{
  "n_layer": 16,
  "d_model": 256,
  "n_experts": 128,
  "experts_per_token": 6,
  "d_expert": 64,
  "d_shared_expert": 64,
  "activation": "swiglu",
  "moe_layers": [1, 3, 5, 7, 9, 11, 13, 15],
  "router_score": "softmax",
  "normalize_top_k": false,
  "routed_scale": 9.39,
  "balance_loss": 0.00655,
  "balance_bias": false,
  "init_std_router": 0.0225,
  "lr_router": 0.00107,
  "n_head": 8,
  "n_kv_head": 2,
  "head_dim": 32,
  "vocab_size": 9487,
  "norm": "rmsnorm",
  "norm_place": "pre",
  "norm_eps": 1e-05,
  "positions": "rope",
  "rope_base": 10000.0,
  "rope_fraction": 1.0,
  "qk_norm": false,
  "attn_scale": 0.177,
  "tie_embeddings": false,
  "parallel_block": false,
  "extras": ["capped logits"],
  "init": "normal",
  "init_std_qkv": 0.0237,
  "init_std_o": 0.0237,
  "init_std_up": 0.0237,
  "init_std_down": 0.0,
  "optimizer": "soap_variant",
  "lr": 0.00284,
  "lr_mult_qkv": 0.4,
  "lr_mult_o": 0.887,
  "beta1": 0.95,
  "beta2": 0.95,
  "lr_head": 0.0045,
  "grad_clip": 1.0,
  "warmup_steps": 200,
  "schedule": "wsd",
  "decay_fraction": 0.733,
  "decay_shape": "linear",
  "final_lr_fraction": 0.0,
  "batch_tokens": 32768,
  "seq_len": 1024,
  "doc_mask": true,
  "train_tokens": 267700000,
  "steps": 8170,
  "dataset": "wikipedia_en"
}
Below are experts of layer 5 (counted from 0) of a mixture-of-experts language model. Rows are named router (the router's row for the expert), gate (a neuron's input weights, with its number), up (a neuron's input weights, with its number), down (a neuron's output weights, with its number) and show model dimensions 0-255. Each number is 128 + 24 x the weight over its row's rms, rounded and kept within 0 to 255. Numbers have three digits each.
Before each expert's rows: a language model's description of what the expert responds to; "comes before" lists some tokens at least twice as common just after its tokens as in all text. This comes from a sample of Wikipedia text that the model never trained on. Tokens count by the router's weight.

# expert 54
What it handles: Numeric table cells. Separators and numbers in sports league tables, election results and climate rows, plus US city names like Boston, Houston.
comes before: " | ", "0", "2", "1", "3", "; "
router:111139130083118127151159092131168153093094110161137126133171130117106128091139127134159134132118120094137128153097107177132142086174093137160109104152115143104113147161141160143184136143135154080125079120148122152152121115146157138125123133108099144115148162155089149133113138121146135120161161133134094159114178151124158098153105139109138109102102123165118127156112123083120141170150137134115095100160144105105126130132113120132081144121123092128146135139130126104145136082105152159157148164121161116153090093110117124106107097127162083121142132153177170138162071123148083154115123137137098124109108117146101132150136102108153109142114151147103137095120122103120127086151167171114105080152129168158155123128135115173122089152133100173105133132106157134172106126128158
gate0:150110145145157121150126145171096104123103130128130154114156164122161102147112112138101173116106110187109124078125108124099133181171105109115135100132071138109139098109108079171113077162185115126073132090101146110148145137126100125156104108148133133124076122103134106144133148108137109156126116121161122126145128109182141159147118144116092120177145130119136093137173131106089131101134132134086107132146129110136136122174112150099112136079125142102098117093061134131145151122099143099135111143117137103135109143141135127100112099112094143108108099089172139136112138130120123112153105129158114116134117123111149173147151115107126157074109138102118115148121167159139124106136152092131171129158126125147094100119168083123135174155122143116133130102147093101130107150162141
up0:109115137169144141066122094104122102109101099162120148122146130146135129121116083141167059130148142098144123119142121119079204124109138135131113142130113103140140157132150140139122105157093117146121126139134118105141111136145129161125139129159118100155116130180166149106096086150157134158098163110098128158127116152110142123164136135149134148101133178080126121133130140122111158112104139121135098146094121077098147107108104158170119124159128156082102183146155099118120119144127093142102081108170148121147125108151113197146153122124150137140064121140147141116154130160125165136108164118130130128092140151107101169119148123132095138171123100110115141113129120163122143115099137133112122142113155153103148171139132124146143153130126083172105091152169093153147130156088132
down0:136133084133143142116110138127092138135137149096107142128170137129125153144139088111158095145171132152076124144154137174132122130123134092099131161100132150150137063138134105156157149099113103103145125140158124166142133131089129166131121122183111123073068142129137144145134151161128114139050111155085141124095123156110104121181160148117123134127154165143122119061147123126090135095110151149133098145112139123104131128135073140120138134149123157139145129094121115114132134113130103108129066150116112120076097098129114118110132127053127102164140157130137135165119119132121131169160120136148116138129166108097088105173125138094121147137145130136146111110089127173123154138142107147118105112167149121129116130154125114084132154130121118128131126154146160125136186152127176

# expert 9
What it handles: Section headings, table rows. Wiki section heading markers and line starts after blank lines, especially See also headings, table separator rows, list items and copular "is a".
comes before: "\n", "\n\n", "|", "===", "==", "The"
router:096140125080162106156162094103123124087107100134116139106166126125107157115097129166177124154102145160070153140111126128123128107154132114172097108146088120143147150120138140143153112142136154111104115110141105136129121135134111128100123149151169114114118153146146122142177166148177134129109132106125144098150157124139167089173150147103110119115149150112077129166129081117165131135158165094138147129115144122101142110149099127116091154115149083143185117128114153178125132119108138158132142125156127099178100096155119088121119110144129097105100141120144141083157120102140097125100126147130112096124153154095114132120117122147132151150111099160085112087104099087138118116171139113148111086098123158140101124156176153166100099159157132158115078144133164136148115151123145
gate0:146159129126118077149128170152129124168128116123111073141130129131140107131138150116106115098096137115092120114151115134128138140142112042088077092146111173164111141117129144130128128138129095122123130133118153136120097124097149140107160108107176123132165155142137114111149127158112180145092110141121107102136124116119128137166143111117111113119099126140091155151110127119094166132141157106094117114111142161144131121111085104139094088139110132127116139119138118151089179118132124166097087174110133111116144135169143095167094108125176113150152128107105147155128112069118103094150158104131124190143145120106119135125142114142124156117119142150148126117115106164171164139063142158149104118134129184100131178129154136145127120132091123158127106074132109097104140091089097
up0:125087147104125142082122087117102133087158160152103186105120131136114128118121104128136166142154131142142147161074099101151134130107151161149157135094140089120140119165138116115125149124121137140129124101127100148180142108156124131166099100152058123112095105124127138148101143100146113125143122114130153130119129148123134119105106148113150126169166115115177092123148145159175123115122128177166110126149103142110140123139168134119121132119150122113143128149115151105138127084119137114187116066115123146153096139095097148132149143184131154130118082101116065129141114148141155114113128112132142078117120120146179128112109151108116110134157112098113120159161144090111080108173111102112135125108140068137114080118130107120103174108168103108120165167120152151124130116148110
down0:130130122169090131136132158070128114103118141150120111088140146078137131151136154126163117164141121172121127156164130121148124108129120146111133116101140135144143108118123168180124157122140104122140133135153069109119139135120122127114145190144149144174093151129127131126139147148145137126158105160115138115084119190185168085116142145127099116113134095120102141136113131115170115119123122170098118111106107155140136056094127113172133145139127159140137112097119136087131113177101108155125154116118118133137182136099123130104169123127094126109091143136146180146147164140124108088187125117153164144138104097105100151153122116110128125124117137127152095132120124120141078089124115135144108084142100132151128105121127097084080127164127169161113120154166123105178154105142145

# expert 59
What it handles: Section heading markers. Wiki heading equals signs opening or closing section titles after blank lines, e.g. ==History==, ===Early history===, plus line breaks around them.
comes before: "\n", "\n\n", "The", "1", "In", "==="
router:146125130095105117162148090139116146107112113095113150137167147104098171109165098116167130151117121135094184093076128141143121105132162109140124112128109109123121138105126106153166103172114153099099108103112100149108100131150143139151115148100134169155122099175095170146133145092115134087147104141116126136145135110078170125174095158107118079122129154148124132136086110094152109158135176171147151103124125139151150123119114114096125160109164101146109100149093150118146150132131107124161137142129145083109128092134148111087126126158141087158098128109164148124149114101094096117093139141145157114113153142104110134133129139159152115106145101115133114124098109128144149114172173151089094104135106159095094124139142132136125164177116146167092108153112164137104093131156152
gate0:117124104131112130146134159139165140075127139115109163139167079108092111097129100165088118087088151128142080139122136151173145109148086109122145141110127100105134137104152113123117164105184109142122118146126142117119123129110136136135133107114134133120151140161163161103135143161084127118134112113125140123126120152094158139102098096121131111128111092123117148153139091136155176137125157124102133087097113138156127120170150209097129079086135131078115148102150106148127130092146133139128155120086174149137220122111115140188144148146112141166143125114162147096120147117124132125142069114144137088143131177106160120132117108151102146125163134092093141120107148153130124151147142162146107111135130124135134118152127116159104093116133090114124123125171126088141149129143162
up0:112086102127109172104104166117121124106118134136107114141133111134121137102157087165095171145123150140138099106133090124172128119156115129141105102085151100162106126120118123138166163120130132132132130127143119118086120160138151111123140102107120155119115138090131127104095147129060160134105158150135096119117131140115140134090134121159147125142114146123113118160154071118157128154098137107113079139059094109117135083156131152121103101121156132138141145133159072170144116094122138130131159186094164137135137132105122151120098118128164124184134123134169139135101131093141136139159132159153092132154127187107091073131099110147126084125141114107144124110102178119110194132111140151141132125124176094166124123178140091158101103135111100111129146132143103115138130139150137
down0:137133121132125154156133137156157135146150111142128172122130131142137157091108155089162126124154125113116114107113092125111111110185080123117109121149170164129110125125101108114190161087124116117141090138153149140127114077104109171138145091091121122075153106170087138109097148138153109135149102171116095119103113155110123107148132103090152121120090110164139106126145107079157121147127104155109111126099123124134144115087148096130093109115117169157153131124164096113112092136147077160138098154131150120141182115123167105141127135152146143088156129122158154140105109161155093141124086131149113141113130122096131108098106099096136156163191144105096139088158093127067131127120132132145104095163139147161120126084146136133143092154153111140107107146138125139134118147138114

# expert 36
What it handles: Wiki section headings. Closing == or === heading markers after section titles like Television, Career, Military, plus dashes and brackets in credit lists and tables.
comes before: "\n", "\n\n", "2", "1", "| ", "|"
router:116158158094109086123153090107108169158145100109096069147160118099089163115120125118165149147100112163093148107121097155144101128131145127141083109101151167110130083104156168137130134170113166089108107092133104159125114134114148141075096170112133117120110120142120134160125108096130139124111138156124089116122117151101127135163196157145121107088107136132137135153095109113129131149140133138111154092110105126166159121123104125101108116086146084125060100149117132106150157117125084122137150163117165103119125090130138114110145095151151107109095096127126152157146115099093121136179160123118133095146121137099106135133146151165133103114124106130162151121113126101119177160123126143090092103109128175112157127122145090162126154159111137139133126139150139140094106107118139
gate0:119129162138106082133111106115158155127171105154143103149161124114129119165183148107122070140125094111138093166149133138161129129125097097109156115151144195139140127143170144111111125133141130136101140126133083134129150098134100116113147119151146174125123143134120161119104093144156095124100111133147138131120121101133075182166154114114097116112117116088137158092119118139135084086147132068126125119136086145125126124111082118108156123136080126134120112138139116139129130151133128073151138202106137142149132106167087137120099108091162163113117191108108069118105135118133155133179147142108124133134139119115131148143148109120113160126107142098176164163120131144121120103132128107158099131127179150098120143144164137163101094092117110117106146126132115159094131148132141
up0:107114153104162119120116091112203128138161116140168141119134119151151130141145088100133103115128097143115113132097144137151140127132140134157160110131135205168149139126165170126116119147137121125116155145090097147130174126146128126129173143179106135140127149112121163145127125147119101138089122114153103130111095121125094154168179134149109149113120115086114138080138115136138130111093096109129132121114083118164106134083097140136137144094075152125116100135159113118138121161147140095160186179139133123145106089135130154130158100101130186132140208096118061126121121134119147120148166164115112108140115104138139182123157110126112170098098135113154156132134133159118107132096121111149079146110156140108104115150141121133110107125118101122092140119114098139128120139145144
down0:139153096090101156147138108165143147100156143153145123128141087098134157136101125115139116087138157142124158129129178112093104111104130125095123115151106160117103141167121107105132105120187160084079088142155116135163093158109147096118143117113127162140113095112103122110137135115121159124130152148158101097164148155111155123153107097160094116127128107122158139092135130104097106112127142116126139144116109119137135147125129080113112157139095143146141143113157137126112133145130098110146129144056098063134143114083104125101128118117151144100167099123106136105083114143147076136132117100117134095130129130107174103155106136109149129138158120143094129107178152131133145110112104070170117073111101153170108146139112132177135140111134115126153071136097111086147135131175106

# expert 1
What it handles: Line breaks, structure. Line breaks and paragraph breaks after headings, captions, table rows and list items, plus succession-box cells like Preceded by and Succeeded by.
comes before: "| ", "|", "-", "The", "==", "==="
router:104133123101133108162109091108120160138172122149135158129135103139155148110156087114125098130099120126135149106102112080160110149156145102151145160125150163097110095151095145130121108156119149175087103083120152126121138144117160133155138151118118154146085132129115147146133159123163144114134129123147128148163139144165160129158152141144153091171173089098134155137094137122132082159096135155155169109093140110180127095158120156126165124123110101157131131094106152110143101137185147085162150076115145161122107129149139129110152165105134103114091142064095144113149097097143115133103136144134115147157103154116109164160125119155153123160132161142152151151095141114122116159153134108126147098150105145086111135160141137078110136140139121146128161092142105132105103139098173
gate0:158086097134139114109134135070067137120176112151084134107148125104156132155130096163137141134138116139130098102116145129134157142182161143106112121166178121142129152161155085091127102110117123116114141130160163140114064106152147111154130132120087132133117162088112146151099113149117155134126172097149129079140099086111141132125101134108135092132144086132132128151140140138116108132129136168159136156090144127118126108174119157151120152124155119128144116143137106115101106130116141116107112143153123108097098131112167092125152138132110097095150111103132155106123128162163137176077173112094175108096134134110124104128097139135163144119145150160109147069089128105135102066141134121117145129148145134153087112129178147145100124124118116095137112104114117187114136152153153
up0:167085105135134106091137128074069130116165128135094135103160123115147120159146100163126135138136106131126108102106134137137142142168170124104104119162181121140119155162154122075116101091110142091093131137173143140122068101149142124164117130114096145112114174097110148155109121120109154132131177083153120088152103086110153127116104138114122100137139079134126125135138133127118097124141142163179126142101149130134120091163113137151112150109176114132161133169151113111112109109121147111107116169141112091120106138114165095134149141153110087108164114097116160106121128154144129177101145099112165107073149159113114103123101135135165144129156150154138158068109124107131114084143127124134134119161148142149094104131152132162097120134103119102127122127117133170097128138159149
down0:108125130131129095138148163143171153145131138113121098169136097093136146116108111143141141109120123100144150107102126151141100141099092119153150119084093147089145085142078133083141084134129130131097129147149093131169126140099129171149103111126121182137118080129149115126148114093155108096133124131110128153153139147143138138193122126162149126131141111147090167117119151119144131112161160111132147151117137151125169109102166122117146087113110131108120139082140080103171123111153117106123171150126158115137138096116091178158120165159158098138146128156133115128147124052111105120164091129132119121124105124132162100160170144105131136178111149113165126159105127127151151173083112120110131135160152092102132128167115098096152121133099135122110156172147145115102092109106102